config = dict(
    num_hidden_layers=9,
    d_shared_expert=0,
    moe_layers=[2, 3, 4, 5, 6, 7, 8],
    router_score='sigmoid',
    normalize_top_k=True,
    routed_scale=1.0,
    balance_bias=True,
    lr_router=0.000486,
    vocab_size=25656,
    norm_eps=1e-05,
    tie_word_embeddings='early',
    beta2=0.98,
    max_seq_len=512,
)
Below are experts of layer 5 (counted from 0) of a mixture-of-experts language model. Rows are named router (the router's row for the expert), gate (a neuron's input weights, with its number), up (a neuron's input weights, with its number) and show model dimensions 80-159. Each number is 128 + 24 x the weight over its row's rms, rounded and kept within 0 to 255. Numbers have three digits each.
After each expert's rows: "mostly gets" lists some tokens that are sent to it at least half of the time. This comes from a sample of Wikipedia text that the model never trained on.

# expert 5
router:141112135138098149131167071117151152108114102171153149113106128120145092145100183141162117102101093161105114137135137138154152111153104109132135154164112111122146132156136070087132147124131145139109115160115115139144079087129090131144133127
gate0:123133129128159102149139127105103124089138134170113166112136073149141100100136162143162135124090105135098099129104103135118105131130186125145109139160098089103138133142127158122109148125087102137080114128105150146100114156113143119086133162
up0:147131131146058161123123141147098126162145114086136067178135174115122123164127106138114126140135133129140159134148176128117159135120103111102137135103149179140134140110119120120129122142114155124135144130104110140151109104146142173148133118
gate1:156112157132112119136119131138114164101108164096126102116125092173090118143129114108161119191093125143106126134132112157157118141122107156120165140111144115135134086164158115100174123087114114133100167111120119137112136106165114105144152149
up1:119151105109126123135145157173154128189108142128119085123142129113156149133127151093167102146123143133121120138131106154121141131140125120137138134181140145086124119150071115128154163106084103133101070122080145124115166124098107122135124095
gate2:168129122106113113112141123151134137155161099117117097135101131120112135164084179155118106133120102124102136124166137131130149152150108134138168122115108110149182107159121151125155171113122131135143099138161088126128098090130107093101121127
up2:106123080098111142112140133096120148124104115112127154131154150099161127087120128135146110115091140115129129100117148143133142089108114105123117141115103100145128116170103121152165155088122127117130184144082150108112151109081124167121149114
mostly gets: " John", " William", " David", " James", " George", " Michael"

# expert 11
router:109115114138165123122118134148170162104131149114116158145117136137111124129106125129122086108120131134101119116132104146129129108139154099160146121112140120138201148149166147102145153139082107161100150115097129144110118104140116130110111124
gate0:120102127149136109141165123136151152097115146123148107153152184122133096153120134100131127161141126124103119116082133128131121142112139109132108123103111112147153163114140188110140108164118075146132146123099115144147144137103107140133155114
up0:112155118139107092158137133135147116054135157130120069152125164114116176128160148123130093169129121114078093090099075130167125137129127117136114141134156097156127135125167163137115140137088120116149135110119112124111147130122095101113107116
gate1:136133166127096115156104139147141128135116115084150114110071144116121150145128139113115097081111114102096135119092146147121127159097136136147135119102110105123109099122135139119159141132127114124118142133089139158134095137127131144102097101
up1:138120135147152132133176087124139139151140117090164130101153123138057089111109124130147127153136148178152133108097109131111160101138123121163161113146123137121142199100088156147099136144146155186129116118127150142118131099154140104145157137
gate2:081137160115164113115097101143104093102103115152137103120118124124105095101113146136156111147130092076135083135133119150176100125121103118170179112118137120102140091091149116128136150131125124128134153108156117192104078173099088100136106110
up2:140109142143144121135132096105145090099140120136122118131157184077103085103108151081140103137102088119127075171154126124125144143146140097122126116153091163159153141102112119119108137109122140134138153154130131132169135113158150167152115106
mostly gets: " MF", " FW", " Succeeded", " games", " species", " votes"

# expert 22
router:141097147156080170149135100074157112129125128110143138118103123125109123143129128084113125122138148128115147141130091095149139095125122101140165107109103157094140178134141111102106108115097159157097118119119157162110136099128122134140101156
gate1:148125160114145123144125142124158123120143110117183076157098087179081137123091120142106150120138119103114098121145096145131155117093134156135156160103107124127080167163101133158184124134141145112121068126106128121109127132135161151152131157
up1:118114123110060139110198095121133124103164139111113107123103132117137161155120159109135113126147162128114115139130121150158146169050157147141162125127085110164126165156143161161163117116126161136148103134110122140108155110161150114151153127
gate2:172148170151133112104156094107138129153128140125110135130138132106121112107115095081138123130103112119132145094090101116167138127143157121144101122089119148131158174138117088132117115144126144121121153120125089118093128101116114089071151173
up2:157166154171137113143136087112163112113144098116120136115132145127116122111149132084133117139103111107098157115104122161186125115120149114151126123090114158138181164164142091127118152121148156122112116114133113114109135131159091116087178134
gate3:141142081144146121118113116122168166164123161119142124119118114084161177113121156092126114093147163143163151068119135137118119162102118115090116146157147134122119111120132155093099114137106123083101152146108155130164127098133073143103115122
up3:144103129129112094143140164138097153133198150090123121112089079119133134112120107160115098126100159110117144088147122137149131057088124131120100118143130122122134098100133138108122099127162127109137146139139167143159113145121125134088130140
mostly gets: " they", " has", " have", " who", " would", " he"

# expert 10
router:146108150139154152144162115091149149096116123157138165137087144142125111148090129124130114120059130144158131111115157107159159127149142129187127139097135123110102137155119123135124134127115090128140118125145140137163077147118092146117120170
gate1:143133173168138111121106139122132095058165125094114157120110111134176114135105145138164116123122116150117145145127140098109126120144120163118089146120167133132103138136101156149138157117114105164132108104094129110108126099089090110114108178
up1:126141107131124120122069106119118169152104151135106128146160136109089116127112108133142088139140165085144082147131100167130133135122107098135150144167128084126138123106124120121123129120104116120161135136141111133164147119127138117116190127
gate2:115134150143147118119069100113154103164107110160073105127118125125137118085117115107033121141113118119136123106114119167111158120118096129147108149139145165155117141127118135134133089141097144111151131134117125116105111114122127150120066090
up2:144086145115174102114118148115142071120113122122142108114173101101107124094139093155166113131106085119090146108124132107132143160094122127165134114164138093134149137160143120134118097134105113126097133102129138155148146161168151160120157135
gate3:138088140135136123165127123123126143130079137158161136155138117153156099141143145076164116098125111124137156140111132095095078136125141076143183185108112126107134153162120131117129131110120123150136113143139121097139110175150124130141109145
up3:115083155138115109134151114143123125119123129134102097120081132128135122167124156110133098117122126131140126182132107130152118135142107147163132146123103161130147196121092146122141121079140089117110096102161135090159130131098127129129118142
mostly gets: " when", " where", " after", " because", " However,", " using"

# expert 20
router:145111158109109126092157127130156145109130148150129170113096154126126128150096162178120140114157126146158096126141115092149138106140108099178128154125139109092128152129139116115131119123101128139146090150123134140114134133147122157109117113
gate0:139107146148149139134117120142147058116106139144148129127074116121133118144099144166099135164145112104132151131122134122142131153098151129101087143118131112121146158094115117122099115117103135131118150169129131170103135097128130142065082130
up0:079153097143115093162112124147121146132144137109155142150137127143137137142146140075131075119136120127087137121094164137088140151150120123126136163160132133155129119144123133159123072166112155163097152096146078106121119134143151122116096111
gate1:127119155135117109149140138145148111103113130114129130123150106126099101180143147108154163175089142147146135131156092143148138083147100076112124112089124147080132149127144114141113116135119126145129109142138129151144141097161135144156121136
up1:092102152133139169131142102136113083175079093087146119098113120130146109136116100149158126145127131090100158103160186098105122194131130131181130135158157135176127101098149142143130131111138110103122146144139114145136115163131107087127119139
gate2:175121097102152117086147119103101101117171156166114143116092128120125136145117152179131144137105126098146144107117146111082082122126134148077120160110126126076106131111140170167126165125101177128169139149111164115142111103151127131119086127
up2:128082121106153143098125141150101130141151156140083092162146123154114120132138119116149093130124138124085129168146101096097125155161127153159131169110133146117149149118125142149110052135156144128184103138099108135097116140151160161114138145
mostly gets: " l", " ch", " re", " st", " d", " p"

# expert 3
router:131132098093099111104126144098169171071122096115104171143130117118156105169085118114113106136108112149163128117121152159126135062152092120157131125124116116101162120122133114084160136161130128161129094128108114159118145128152124153126080156
gate0:152151168097168150117126124125116112156133149169093115106131125078151161153143125105099150123132131139128114105115119105092132136132131148113150134133146145090152131076128133130083126129126078168154076126152098137120140162138138129107096078
up0:103096148090145150150113133124168149118160092142100145126105154067123149120128122159137154111136132128114108074092152125169146131149114115128120167111145149142119132128128075112113095130157121131161058166165134102081144147165121124134090136
gate1:141119122154138155129115103131139138132164129125153082132116089112135120167092163127106134134167123136131117167175132134107102114120151107190135116095107091129179105108154125096153142113118113097121126158109116128145142102145153140107125149
up1:115110117140106149161120128144111128116138140079117113113129153124114130135102147158166170150170118175137140143152087117146100121131155124143135105104131137113118127170120146129126120154141131145128172162105098114155121147124178165121121113
gate2:117119135127150111121112136109137111124141103124108139141172136097102159132119184164128089127128134134143136109128137161193105182145144135139112114133121098139156112125162137127158155105108135143108168122129101118104102153093114118133202154
up2:175124131108116123115175156141101127135118173072134147113109132152139098151137129090143183109122136147111066124109147078107130100146120105099084125101124167117116089140097163159093140150140106109133159135138138197138148097143137139141084100
mostly gets: " International", " Battle", " Best", " Music", " Albums", " Communist"

# expert 15
router:178147125160120140102127127131112149151118117143125132139113141134122125149111098127119099115115115139092100104168150172140157107129092118134169129148155103156134179125135157089117152146104175137140069125139153148151138158119069153116082138
gate1:118158171176126113125139160145095090162163132134118167157155075088145149125117099129113095132131101121140134075118136167165158150159139143162141147128117182097141166177163109129134118134070119092145085111094107152099120126131125142106116119
up1:092140150164139183107139117159120104112114100098138117108131170120108128105122076101131103120156133105107142168088158149099136124128149142153115126149138129064128140110136096131101121085163153156098127172146178111158107121154077086105112106
gate2:126167116158077130118101136122126135142106140145153115118127130127118124128136142123105105133165147110058142120077119125186087134106120107155110129117137113115111137093104144119129144108163139123154123116140104111198099124114145106109132142
up2:123140135114144100138124120133112119115148102152144151143123106114144109124142112133135094103129134121120094153166112151127132161129133139098111121119097134106101196149153109141092133117134146131138110127120127077098089181146139088119149150
gate3:162091150145130110177144148105133156183129129117135144115108101117126081128147124092152127112121140123071163105126145123139126109116124109126152106113117155122126133156115134132127143131126121121105145140159141098136141132105110139122116142
up3:146117135157142185125113135175132117149114147138118125145145136126139145145140109110105111129124136165113143117138137127138106166087119117151145130122115151126170162157100139124113099166091108135101098127089162135130128131119069121106164140
mostly gets: " his", " its", " a", " this", " their", " two"

# expert 7
router:128143169130147154152123115149134181119130084144143166126125129134104116148123097160109083156119141114108155128131109106153147099105076075116137130147091124147114138142144155121148124137117152148100130153137152160065122141130101149135117114
gate1:147091096159104068134103103133135125155116124124117140133076107099142129110122104081114132087151151109121138144147125118159110169105135118143154118167166132166096144116102105158167098125091128168159103116147113136085107099129086111069132146
up1:151158125094118149098116135130096127113150089118094155124122181152090149126122101145158129128100107122142120138127093127110121148136132112116163112160135117119112123162137085141122159137112167142103134152113125126145107151137139094124191158
gate2:142165165160125127115117121126139122135097096131129161133139135123053087133118100144106072122142117137147137142130139118145150097107158128108143138086133117147125109158149101134139106113127103123138118129108117130125166170114118142166134118
up2:118115141081137149136128142158118142107115106113128162146126128119122113124133152114086166118142157163114129076170112131214135137111151114116089125133136151096105126140107133137141110151086059138101108077116106115094129166146165121155102167
gate3:147108142162157104127127146091139091094132212153160157135139115134083118124149116106151155160171127123113140077108123106182154112111141161130102134113104143104100125143102125150094133121124118122134086118155135106159090104153135111150113105
up3:160149081143165170203187143099107153097106175128125136177143123123149135141183123126120141142151133138100114135158100116136137133180125135090139164116120128117122140082131096143116136125136108102148125147099101172105110111152141136098149129
mostly gets: " 0;", " —;", " |", "\n ", " Total:", " —"

# expert 21
router:146145121152093168080111095108148145123092090152159157162103144125117112133131114109110121117090107139109125113153151175148165111148113119131149124128147120181165132130103138107129136136097181145132119193130149143137104145106088219127094150
gate1:144097119102089118148133062172119155137105111107114147139142100126126115159157161075139179130117169129127126144159143092116122097125087143157149105124131113134109123141128139111097135156149109090128125111111111140177108109162129088153167149
up1:093114132125122103112094155093123106099154147101142139064091095128121171131123113156107122092132130120132133119113088166152139119106150114088104148150129123122117154127095144166149097109109129153138157099138123103135168181110138116090113102
gate2:150166168145111144091175112108140129157137125134132136157103153141074164128149142136155100163126127117148146161111150154129091137115121107113178176120088138108168113115092113093126122146161179130128124093123153120174114141134122161163117116
up2:094101120164138073104104086130119111126113177092059096156127093154104110185070078108136163102145121133154147099139142114143158125100129157094133110125174106098120157128115143098151149079140099136164128151121141142128109081123154090154145145
gate3:129132161160076095150130131122101119135089097127110152078138091150128094148163112122118130114101115132118177139131106166121120149160143145103140139173166094127102068120130109146139138071126143124088092125184100083103112147130101134153107105
up3:126130166158087100141127167123094129161098090154126131105165089157136105148164095118123120122107105124124189096135124129132146155178147128099143135159163076129117076132150110160122139073118144115079120141189083091107129129129096130139137084
mostly gets: " the", " his", " The", "The", "'s", " this"

# expert 0
router:155128091149096113105165103122165114093149145135107100146115113123099147145115084149131155102121120101137129134115077102142132116174106099151163143151127156113145133150117150120116109111079152108099139124114130146125098098126077107140128146
gate1:148094133135103079118141142170163153203112135111110134102158174134112157136128113101116098152148117137092097162146140129098114146117110113117095163101097080137153148172114165176134125119125132122118144107131100128158133122135123122140133147
up1:150146088128155162138147106153133109123146118176099126117143114098125129088156137115116158131135128136115121117116110134158138142151162087136118119152129151140098157101170069145090135133097120147119121128125086118099090097138144111081097141
gate2:122112145163124162099125119121128117132084135124103118111119138130086087129112128114094159133143124125117121107148103111087129170165105134140150148177171158121103120056110104129111122137115145152117140140153137123127110104143085136149119086
up2:124126147098130115125153158169170122116164150112166103129131133149126177094118142141138181147137174105119161083129161132103098149119131109134094143129136127144155110138164090173140138168107125180132128147093075165108142168155132128121158128
gate3:126145093108155116126134105102115160174105156154112048163106143142159150105117173120150136141152143111135118086108122101088108153150131145129162111160139182125118132145139135074170183113122172091129155100149124114142107145097111100065127159
up3:088131097155152105150138102120135101125099130166152112119156110133122102139123109166128170135176138143124120100131159115129148115158135113119169114110133096146163123175143138106129132060096141129114169138133162134132108134123134169124152127
mostly gets: " they", " would", " been", " it", " was", " she"

# expert 12
router:139181127152127173137156129133143151126108143147112160095140146140146136113103143113162114121113137097109119137151137173116127116135132086154148099113156137090146123158139115102147146141118132152086085162125122156170131113128110128168081132
gate1:142107119124165132130121135120115140132078145125134145100162100096140096162134159080133077077153135123090146121106156150124119111136135144111094104098152099100109109137117122128099116118111109152154117120154157076132129094087106139109123112
up1:105137156148182148147126114114142130173137135144120147141123146098080118085149103167094150119095125116121076136128116085118100154149119148124151130108158111141147125127177147139114109161110095114129161153097133165133134114139178120134120167
gate2:151154142131114161145123144121148144132102163140126132101128142159134143144073141117158108104101132123089084079103152116115100117114114092157094138153163162068133151148148155102127148094127098157157106162106057168170109137084099128140139117
up2:147144140117129154141120146119149169129096142126122110111127162164129141129074145119150116136114129143081100100117159129119116083109099094155086121156165159073140152149144150135124160112127090148150107158103069164173100126067093119129166119
gate3:099099181137121109140118138096148120096088160144108132118112147188123139175142099141192124137146132162089121126103150154184093114128079141143139121100119122099098128137099126107125124125164120165158107151120105136112107093116138119084132099
up3:189133113115122174121142103146120151161141091108121101151160115097106112102108122108097118144091138103148143141131111130087138136083152112119116140189157143124173144085124129115126118136123144070132173131097158116157146144101108126176116157
mostly gets: "|", ").", "\n ", "ed.", "ing.", "s."

# expert 16
router:120097080120086138125131118125128168081111131140100121146122117115098137138100077150121117141106096119114122142127092143151175141134118110148120131135140154141126150121114145150117123115092175150121122144150110166153121129129076148139113140
gate1:132112108107117140107105137094153176110118092134167137108122089117119132130133155145117127134141157084143118143097129165105139131155114150153102103115168123193144115153077125125134131147096128104159134148072125198157146189167156119101136131
up1:145133173114094126102095136134146118132122099140159137127133133093113141104093116141113137118150128124099071158114137142111143163102123098117159118102162126120112135126118132111109137080150115097151121162127162108139111167143169100100128131
gate2:135136151101145104116122081144099084128109109137105152101111112142148149086121116148116178160131119118089127145127150097149154131147132126180104143110082070094112126089104130162109096159114156098129078139065159106160134132093113138130110159
up2:122121148087170083134103080153091098101124111120065183089112078142110099097130121152134163167151128123109104157128128114139166128145143096163113150125079090115108122102106154182093089178131134119118107158113147108158115135095073141132120147
gate3:130150141097136107117130121132134111130135139137142107113117162094090140102092116143122137070116166108092150129111103126078092126119141144165134089110104129155109143156127097077134106134147137141135108133103092094124129138136162133115109096
up3:115118089146119171094126137159113138125123120164149176126095105140105108125167091129112098108190115137125105121108161089137176111130098110116123124174145117113156142112099171160072160128098131111127084099117130108102121095105155122120126151
mostly gets: "),", " and", "s,", " but", ",", "\","

# expert 2
router:139148085136106132080159126117126129077157099106127131139099132119108138150104122161136105101093107169116122132135109156141131127147101113142130167118088112117152105113125131098094116115106141157145130134093163152107097106102158136126110097
gate0:113112152102103107145130125153117166143130114130140112090138137130117125132141152081132147133108077132124149133120122103114097116113151153163118094119138147128146118151136170135163140147105174133066140099137094125104137133129132106103125138
up0:123107153099130105168105135123141170083150097076107108128108118124116163119144138108126147106135075153129112053120141119119108148119103138146099124154124137122092077145150127118128144129133115127141130136104094110115119144146092099101109126
gate1:147116116106127105160136116140150138147147118109166090150153120163098122163108093111111146186092115118150125126116126141159108164134113082147147135098094110173171103179170130081117115137111125112115179104100113144065131131100148084140117149
up1:125089160122120145153112126136085133155080147104150106127184094135118107061128132124128120129118129134143149104143132120110158107126156135118132109097127155163120146142126145167141107116107139100130101144118140139123109114182142128136142149
gate2:124143140148121168102159131137101140141145140146120085091166143077109082129184131064140111085127106099127148097157123134116126160128126152110113118150098138081091163133166121099135148142168159153118159122116119104095134133154123135142115118
up2:121154093092156102140109120147161109147133112154146155167096119179154160117094138198128136171107166155096113128112148162132106102127141124125145124124167083181140114139097157166105094110103145118156072081134151119152120137142119092133129125
mostly gets: " Australia", " Carolina", " 2006", "idae", " 1967", " 2013"

# expert 23
router:096157106134163135135153139138148130134132119146115134156123187158105132125124123120153136133108170105080130093134163143138163116121124073192116115149118163099096127127142144138142147156132164142133112133109137121099122136142118167139118118
gate0:149077120091132070108120131147135172150134139165128063107137132130146151130124119148073175107139169159135146137100172104106103104155140089141134130139129119143126139125114130106143128163140097147105136099155126116130170124138141176165139126
up0:168129119111128093142126107113125132149103136131155109133146133143097140108112185130179139083108116122129110130148148180120127140117111136122165136131140124107129120081153115143116117164144128113138132106100081129141113135116142122149099143
gate1:130117125145128122175139140113133136154148135143112135123083144130157173111157112119078144156155130136102092107116138115101125111120129114099122099139150137130116181139116094128129152154133164117141138116100094135134130094128095137109144115
up1:127108102091138115170120097118135093131137155104110135142108133152091109094177159124144073131129098117125107138165106121120143103125150114105147148128151123136152118131146132157132172121105147139173176113113089132147169104152133073118069113
gate2:146104125137099110130152117140126140143099118168091092130170116089093125108143121102087126133110109084159088103146116162120130121126128080143133133085148175116116136161155146128142120138137073072165098131135114155082120076129139142129100092
up2:150153070125139094092135132135108137109080101153117105119138124115108122142102158095153097135140137119117108128095107078127104069153146144110103150154148170113164107106109124109149065128140131151122123164126106144144086077138108145130139180
mostly gets: " (P", " (A", " (D", " [", " (F", "("

# expert 13
router:134143146159158173091164127091120160108157121135144135108132127125100103153095084115133143117119100148141122112151150153159138115178141125133151150082129125121134122151149151113134164105104127151142127159134157121117120143149088174131114169
gate1:088115115123102147074132161095110139145094154155151112088163103121186145114169108141195128122133139129118138164153115081141088109151145119174124153160130124140148151147125102111134130119119129103138131166109134185116170150124146158122111163
up1:133128120145112140093128142087150143130129090156104090079095101119162103154100107079138102136137095135125100138136125116121115108110177177130149141154176121113067147113134106167123117144117123120099116125121146175094164121116067097116161106
gate2:174145100115146126153143129154160085107133164173133121150131150100130129140174121145137139132122092111150124148144139110106145129132105136140098125115127131103123124119138130126120101144094128133144131123085113098136123099097068181146127132
up2:135116150123143096134127158086153123130145135116164176124133121098152131146149101158117164130103137149125127173143137164108147126104111088152129136149126150153077110141107106123132113137133149083098128081081150129121157117103139127153171107
gate3:135120144135131142133130133112126154097159173130147100150172117111145151104112119166123092097083151082093143082156116120161102124167166141175139148096163192130094105136120122141103108164159119154123114119112116127123076071154130123114156171
up3:120139122130138119133117119080124109086164167142149155158131109128108127123127126153130126086122153143101097143140092120163109127099159128152139131082133124140123092090118112143085086134083112123118120125135135106137110082166085097138119143
mostly gets: " during", " when", " after", " until", " between", " where"

# expert 17
router:147113103136150137109145129121138145140151152143159137097129164156110161146127134131119111114142161162131157125123115127143129144149099095141161130129146100110154134187172112117149171093086117143111099119115160119123144129108122133136122131
gate0:131095167156149096129151104163134130128122100147127128131194140106106062084073122139169140135122156099166109148107085120122103173119105133110111138134090125124115099112143089114109109120172150136127110100141170139119099126094109130117136150
up0:121138107108120144092135159143140158146103138123123136172104151182117180160176129107081141114177077121042196098139168115131138092123142097133137138121132112137136123124142123171185122134108133119146142143141119129102159138123160102115124128
gate1:194148121127129174119123123120110154166096163105168142100123163111122164126116131136129149109156086095100115144092129139120105135197138151097104151121154130107110141117138130129105168114070109100113078118070128089113127122116145096163097126
up1:117151103138148137159129095149152120137144102115145068133128126147097094170130103142099138172133147135139093132125128151127135097134146169125189138131116126109161170101118090135142090154148133173137148151110128121122124114148129140148121048
gate2:118117133156125137135104123118118156152171117115076099122141152097121095120136144126107137121137133145162129105099133141103136141104141083159163097156145140143102121112146153118145106102133115079087126136122191142135164155096095129153084145
up2:142125130092134157137174143153101109100120139098172124157107117128134135115109148125138128148156146086093132147148113107146118119110110168133128178081072125142138116134130099136122156153135135147159108132111103137108083099102167138103182126
mostly gets: " work", " service", " land", " death", " law", " water"

# expert 1
router:152106106149104142146141167118140152061130146136162118137105138141124139144059132104074119144113118136111118090138117150167131109105117097153164102132109109114106123127153093137112135152099125188109105110128123151177141136115131159145115125
gate1:177134114129104123147129145116155147126109141134085111170117130082124125133080186100089136150145166106087144104159112178121118146129135175153146156078169112115139103159104151084134106118158115112130148105148117142132085086107092135115106132
up1:138130159175168144120185146117135093129136109135117124134154124110103156083151125141124143158098140123150129194170104115120129166150109133137119150102100171123189096140147167123138105098108172105109130170129218096141115106146095134183139097
gate2:109138090176128103103132141130131148147127192150124137103152163121105134111104133106127069159116172130118088137151102159092134138156173182128146116143153078113120087148108142072162118154110133121117138118129121144170106114122138133148122138
up2:132131069123160116131123166130113107107116196153160097143120143133103120106063171143138091113092153129150137127135135153105190146119155144111106110126116083119169110086113173146125143144097139176101135142124134109118148117136099138095125111
gate3:138145120079117129112151139166132103123110120108116099134139134123153117106111146113122096129123115122124138107129109108169152151133121125149154136083146118104146114155153170120154112141138147128115136116172105147158161171132134138140096125
up3:101129126124124130114104119162128166183113179129173110166145126142095135125130150160120141104120144146148083150149127145129123108125117085120109133153082111115176150121112121120123125151070101233145128124092121124093125142187115117099138101
mostly gets: " by:", "==See", " also==", " Total", " Genus:", " Date"

# expert 6
router:113136117172156152135148149126136183135139126121125154136126135147078105129106146157101094092097140127102121084142171145191133073121118117138181106132143140087095163141113096114104100136089150140135152100098160118175149119105112145135111131
gate1:131127120162143131086160148099130135131129128088139112069113126137126119146103112112089081138132101139127119115127168137110120160144145108170148093129128123114110186132150135134166098066096114100110212153159127119139117130127146153137134101
up1:150138166143118164138097125132104116108123118156094123124105123100132102128125127110128174115122106142089146143108123147127125143129113114136105122162137060118193060104139132121114152147161122119172079107107122134097148116082111083134091116
gate2:101128125158120092131142136119131110141133125124164163141178168098126127115131114154166139119142123123112166086153154129175153127098118099139118093103125180121103144128091171142093146146121110123132132082077147147123125119100116132147104137
up2:159144139116136131122134145129101145133104122122116070105121121144091118194151147132142139096145138139155122123083113146103143121119153163165101121152153065162130148170130133145111056131123156152150104149123112085150106199156158117116151109
gate3:120133098120172122108123079133141129114197133107135138146117119126188179115140162133125126148110127119144129146143121166162140162094144126139151136138111166095111128092158135152134113106186144153146141117144135181131127129092168094139145132
up3:162116085139105126175126128135110079151118098068142071105100121102129134107112100106160140121183127139107108127135138111061107124149130137104045129108128116122159094131144125117111123139109158104151163140103096117099130119138110112094186137
mostly gets: "==", " ==", " same", "==See", " ===", "\n"

# expert 19
router:111168151110103139105131143110095133108129135140104153123122132163112121149092097153156084124146166121161145102124185152136135124098131069153125127188118127139102132127098144102155126134076135143145099165156156134148106134152125135135106122
gate0:128127140132108095127149141108124109158117133143109149079152183105132112146132157111131095153110133136101149127122151133181104130100132151087129131164115189127104148125139115172084141121135085126144128145111121145135178128150107128153100141
up0:125135102132172062133163130147158171083139144119145115148112107109119111128148164129136143109142133116136115109091044102116130111121126108109141102077164104188106124105129146091139119124106114111118131133126160159152111108115095096134134083
gate1:120091095150133115093147114128142146116116095138137148132117170070179152129126151134117111112154131120117112163124157154166144111153186111149052117136164052109121122167093149129109155117142133124073106130122119146155155113126163166119124120
up1:144104136113122120118128166099109127157110154149122172136101097161165160092141151098131127141099102102154131119118148145134147122148093131124099134141126101126145142115102092091079170122178132173157119119118111149150111103118179163102120143
gate2:161123083084107090168153099103122133147129110112122133125085108121134152151119147097148145093167107133171138152116163164188131169106098173122159162145151152115170120169156128107141121152109140114150138088156128174150125131160112151123111108
up2:156112090122142135135155127119148121138122126151113126102096087110160158144143139086131154132171088139155119116143145156174127203118082171136118132128118141140160117123135134146166109146127138088136114100163144100115127140153125128088139096
mostly gets: " $", " 0", "°", "\\", ".9", " (6"

# expert 4
router:098165126114119113109124138139127160125107124150127144107141142154119107150092112117151102155123178130147133108125160142165121105121095097137115185165125117127101117116137167130141161099112156134120129139127160163155116159144110104145123128
gate1:139092113145110107128120151139165120146155109146170145087086094091135116188120130154122130166165119137151145147123129141099119127149137133162096138167167090110110128106085164113094152124143129126113173184153106119158141132137185064087109138
up1:145140151156130141156090139128121149133156112136166128130140166113146122110134097114109151106147136139160112170165078130067150196148114150131127135146130103098132149154115078117123089152120106059156116137095107109155125072117134101114130154
gate2:168169121149151177131132146160169193121155109128127146158148130145123111146124122105178123135124142141165115148092088130134080100103136083091129136115152135103130131118130132149138097129125142101130158125130142146149155150129109073146195109
up2:132167104136162114131136101144190183136122136108143139184143127191076069148115091116117177136090107143118078132099114194113092119115109128131140150123158114145151132170156132123136122139142142102114141112126147139135149114161105104123175129
gate3:138145178137121136130106114149130092114128126086154137081110114114129100137079170136135188098152097156134114114126184140155152185147112156131069117128097116122144114148148168120132105128142109166195133102113161137112089120152160127126106152
up3:122119123155145136117142116121127169156104099157108120118177120123122139142150109123082075154094152149088119166168110080112129120121163102124152123150127132140132133137109089151163108153143132134118144170150126102149180104110123084139132161
mostly gets: ".8", ".6", "°", "–1", ".3", ".7"

# expert 8
router:140155104082114182095178143123125172111143126122127151159118160131069119134117109118125156155112126148155170086107132093115158126121117082117203098171126097137128160156119122112110104155117106124114074128175145167153110149128127162131090137
gate0:132148122139124152096166115131165092087133122141142136123133143166095141098080085078143110111143132102140164113125127144096147115133113139142174101108132113100105108134173152160106126131115091109109098121151152128176138138140119121155124118
up0:101114128126109093112109143169141117111141126150162135097110101090095180139111141118128111132140154159139137130117121117129092157084161073128089131141097106131142132115151141121136133111091147117147148144141084117131149110104160104097118124
gate1:131088133073112160119127127165141146106151160116120100127114163120180158138118134141164156139089144137108073100128175138112130152163165162118133153102116146103119142148167137149123159091122113095153108135101139106107161059134169154096146106
up1:124166142127139154139102192142121132160108160160104145132135116119144102136169160113111092153116122068129110143105057133155168094104109147110178108109108127144165141116107130136109158103134133125121112126129188143136161098108132153192089136
gate2:145105125076111085136097140133139116106089139149124116118140177119081116140120132121117138117128107134127155082148129093114114118156154098146124103134150117204114141123151125098175120144090115097119122079142130118165126104095119124139160085
up2:071086147078112107107102115122129091157134141183096131154085155135152134118174114143139147142124112126135110133085152102147113127109126094133101136089126138107176164134140114097121117114161143139124101138103146140150117109130113128161120100
mostly gets: " Binomial", " MPC", " Maced", " Authority:", "osph", " Primary"

# expert 18
router:132126115136118125117161156105124166155130091087132139123110157114125140155109116129130124139093132150134153104137134171165125118131121112130161105123113123107123110137143121141107136137105103137151150155135151190097176111161140136171094107
gate1:140117111142140120106126112128135126157144130167108166155097081083097130152098122109144118112133150167126129102110116099078167092127124139179174108151140159116115120146161149151162151107087150103140150127157130133164122137143149151123150154
up1:165126124106121097139133132098106124118162098125123082119137158133152169123133142125145136129115125119113116145144091108139124150108128156105111200106132145120117136138108096148158167140148100081120100159129115141118140143073119094151123150
gate2:127138145166096107141154128156115136134188139069113113141118113105094135138169153129147129068107129124074057122135092163156146126107147117161113145124104113154150076146117132133117107142120171132131067112127161102102115098071108107111112148
up2:147099100104112135116096120132151091123102110116131148108139148104077165129136115151126113147151149090168170145128137097107122168121127070124119133152119101142129171167128171114111172101136108157091131158135117139142125112097144140129115122
gate3:120127130099119128151111105149157111109130108121141126115110128136082117105105140163144112101163138129110093126150179163122124152148097145146165113103173097141111151148101150131127133137123146093186109126130146129111139128097139155116102115
up3:116084150165104103133117103161121148147137112106085080118124098130141120151117128093118092107135105178156102129131089099133127180121096112127145149130124117166120174133170114108140139105159149119113168123163145124144125103090120122100138129
mostly gets: "In", " ===", " ==", " in", " within", " Country:"